Weights of a small mixture-of-experts language model, trained from scratch on English Wikipedia: 15.3M parameters.
Below are experts of layer 3 (counted from 0) of a mixture-of-experts language model. Rows are named router (the router's row for the expert), down (a neuron's output weights, with its number) and show model dimensions 0-159. Each number is 128 + 24 x the weight over its row's rms, rounded and kept within 0 to 255.
Before each expert's rows: a language model's description of what the expert responds to. This comes from a sample of Wikipedia text that the model never trained on.

# expert 1
Final suffix pieces that complete nouns and participles, such as -ation, -age, -ment, -ity, -ites, and words like district, Division, Cup.
router [116 101 186 123 146 128 143 135 164 105 109  90 138 144 127 152 125 111 124 159 121 120 132 128 128  99 170 116 156  70  92  97 122 154 129  90 112 149 127  81 138 148 102 125 150  85 116 112 129 150 102 164 120  77 123 143 117 117 178 136 141 129 126 145 103 134 153 124 110 137 125  96 154 108 122 140 133 118 141 106 141  86 156 149 131 138 120 151 153 105 160 166 121  94 133 128 126 153 160 118 144 105 112 127 119 126 132 134 116 114 122 138 112 120 175 167 195 147 121 125 105 120 134 170 115 140 137 116 152 161 132 168 136 146  84 165 143 133 116  76 102 148 108 152 166 125 110  99  77 127 121  70 147 112 145 147 128 145 114  71]
down0 [136 134 149 138 179  86 113 164 103 107 132 148 157 176 117 158  92 132 132 117 143 130 129 100 113 143 123  91 188 165 137  83 124  89 119 121 135 113 113 170 184  96  82 138  85 127 118 164 152 113 140 138  88 113 109 129 104 137 131 112  89 114 135 107  94 118 130 124 146 113 150 159 144 118 131 132 108 118 122 114 130 178 129 143 105 128 125 148 151 115 145 105 148 171 161  79 134 137  93 109  73 138 115 119 158 135 173 140 131 127 107 150 128 127 137  64 144 176 122 156  86  88 125 121 157 121 135 105 146 142 123 129  75 143 133 122 106 129 179 123 133 157 157 114 124 117 138 132 152 126 137 124 114  95 136 127 157 140 130 131]
down1 [143 131 121 124 101 147 105 121  78 125 139 132  91 129 127 143 136 116 122 150 122  96 128 161 142 145 137 119 129 145 184 106 128 159 142 139 121 104 136 142 168  90 114 138 121 129 122 133 133 161 180 119 136 128 154  92 128 200 104 125  68 134  70  93 162 135 159 124 157 132 151 103 129 108 113 128  97  97 107  96  50 125 155 125 129 141 115  83 118 154 107 159 137 165 171 114 108 133 159 113 113 114 126 126 125 128 124 129 103  95 161 140 185 137  82 109 141 120 141 147 105 107 150 115 122 142 158  93  89 105 140 140 132 135 135 120 115  93 153  81 128 132 142 136 173 150 112 145 123 127 148 169 127 103 141 140 106 152 129 133]
down2 [134 141 136  92 116 125 165 131 161  97 131 159 160 125 104 124 104 117 126 114 142 126 122 112 145 185 133 146 138 151 107 144 137 135 128  94 150 154 115 128 111 160 153 126 154 147 132 114  75 101 170 114 116 106 156  79 170 103  83 135  98 178 124  56 122 163 155 101 119 120 121 112  89 136 113 112 167 133 141 154 128 107 141 136 103  86 111 141 134 102 109  92 113 141 100 162 111 106 115 130 135  90 145 138 139 112 116  90 151 168 169 110  92 120 117 161 124  88 137 158 115 141 110 108 108 111 161 157 140 110 111  92 140 144 177 141 134 107 152 151 131 136 135 105 136 144 129 154 181 140 139 110  82 119 124 140 158 136 118  97]
down3 [118 133 108 140  98 125 167 158 101 160 157 152 157 144 122 108 137 107 148  89 126 125 103 133 129 139 158 120 126 141 124 141 127 139 151 138 135 146 132 167 157  82 150 158 110 130 100 103 149 120 124 147 133 121 139 131 124 164 102 117 142 209 154 113  96 160 110  95  87 156  98 124 146  99  99 104  93 119 123 134 132 124 187 142 156  84 146 125 102 124 117 120 101 146 148 102 174 154 112 146 142 136 126 118 135 142 125 161 140 104 133 140 155 175 126 121 106 112 133  84 111 171 119 187 112 121  93 134 101 144  72 146  74  82 115 127 104 126 142 117 126 124 130 113  99 145  82 146 148 145 105 132 158 109 107 128 102  92 147 148]
down4 [ 91 128 130 142  78 145 124 107 104 142 145 151 176 176  88  96 126  88 120 147  86 101 113 127 120 115 133 106 126 132 123 166 149 122 118 162 163 134 172 129  84 114 156 126 151 124 143 148 119 121 191 127 116 136  86  99 106 127 111 109 142 175 133 125 121 176 131  97 154 165  98 121 153  84 145  86 124 156 117  85 153 111 118 133 158 137 156 143  82 150 135 152 101 117 126 127 110 107 141  80 109 121  95 130 153 138 101 134 136 138 123 133 114 112 104 124  87 150 145  93 143 111 158 104  99 113 134 123 161  80 105 132 126 143 118 129 111 123 150 130 164 110 111 153 147 129 170 119 120 143 140 144 143 114 140 184 157 170 127 146]
down5 [114 140 134 144 157 109  86 118 144 113  99 113 153  96 183 158 111 127 119 175  86 107 105  75 136 103 128 109 132 110 130 118 119 108 103  78 125 128  80 121 166 102 126 121 149 106 147 168 154 145 113 143 157 122  94 141 150 119 143  98 106 141 177 124 159 135 148 165  97 119 182 105  89 156 121 154 112  99 140 155  65 104 134 157 152  94  84 134 107 116 155 130 141 139 115  99 145 134  73 127 155 120 141 176 119 160 159 153 106 105 136 115 128 117 136 124 134 124  98 122 159 119 123  94 102 110 121 144 140 136 166 148 121 131 126 165 162 112 150 116 107 130 121 140 162 112 133  97 107 148 159 139 110 136 150 128 133 157 128 160]
down6 [111 116 112 146  96 169 164 126 129 123 110 170 123 149 127  95 152 138 107 118 145 143 121  93 156 155  80 134 133 117 107 135  83 109 156 139 111 117 149 140  97 140 117 103 185 107 145 118 123 146 162 144 124 130  98 139 140 115 136 125 126 143 107 129 147 153 148 128 101 140 121 164 206 100 170  99 170 114 148 142 130 170 109 123 144 115 158 143 141 158 105 145 130 119 140  95 105 131  97 133 144  71 111 145 120 175 147 131 144 117 157 110 124 164 117  89 129 120 136 115  98 169 148 175 104 144 130 122 120  96 125  71 125 101 168 106 111 122 112 129 130 131 116 146  81 137 149  95 125  80  81 118 113 125 157 114 122 124 138  79]
down7 [100 110 135 134 119 128  78 150 150 144 151  92 138 158 131 141  99  99 127 103 150 170 120 127 148 108 120 116  69 106 146 122 128 117 111 136 132 157 115 162 134 162 105 110  96 169 114 155  69 162 115 160 131 126 130 136  69 152 168 138 132 123 136 139 167 148 106 141 119 151 122 178 111 136 133 146 135 112  86 114 154  87 130  96 120 110 116 148 164 168  98 174 111  94 150 157 138  88 166 115 153 134  97 161 128 171 130 107 132 143 105 111 150 178 146 139 109 171 116 113 125 164  99 115 117 123 131 139 122  83 157 118 103 137 142 125 101  74 155 125 122 126 109 115 135 113 124 135 135 157 143  85  97 126 100 146 118 136 113 115]
down8 [130 192  96 129  93 103 107 132 144 157 100  96 153 135 137 132 105 121  93 144 118 133 144 140 128 115 127 114 142 122 139 109 171 121 130 101 123 131  78 133 140 107 135 174  98 132 145  91 153  63 101 137 100 133 119 110 144 136  94 104 170 138 136 140 116  92 101 119 121 146 152 147 117  88 100 152 110  94 116 120 128 137  88 162 132 132 161 123 120 106 170 133 119 127 165 122 119 125 158 145 122 125 120 202 106 139  94 106 130  86 152 125 107 128 162 126 140 155 126 102 140 168 151 166 127 148 124 143 125 143 142 153 126  98 163  82 142 130 174 123 152 154 123 113 175 104 103 134 148 105  89  92 108 115 118 114 144 161 176 126]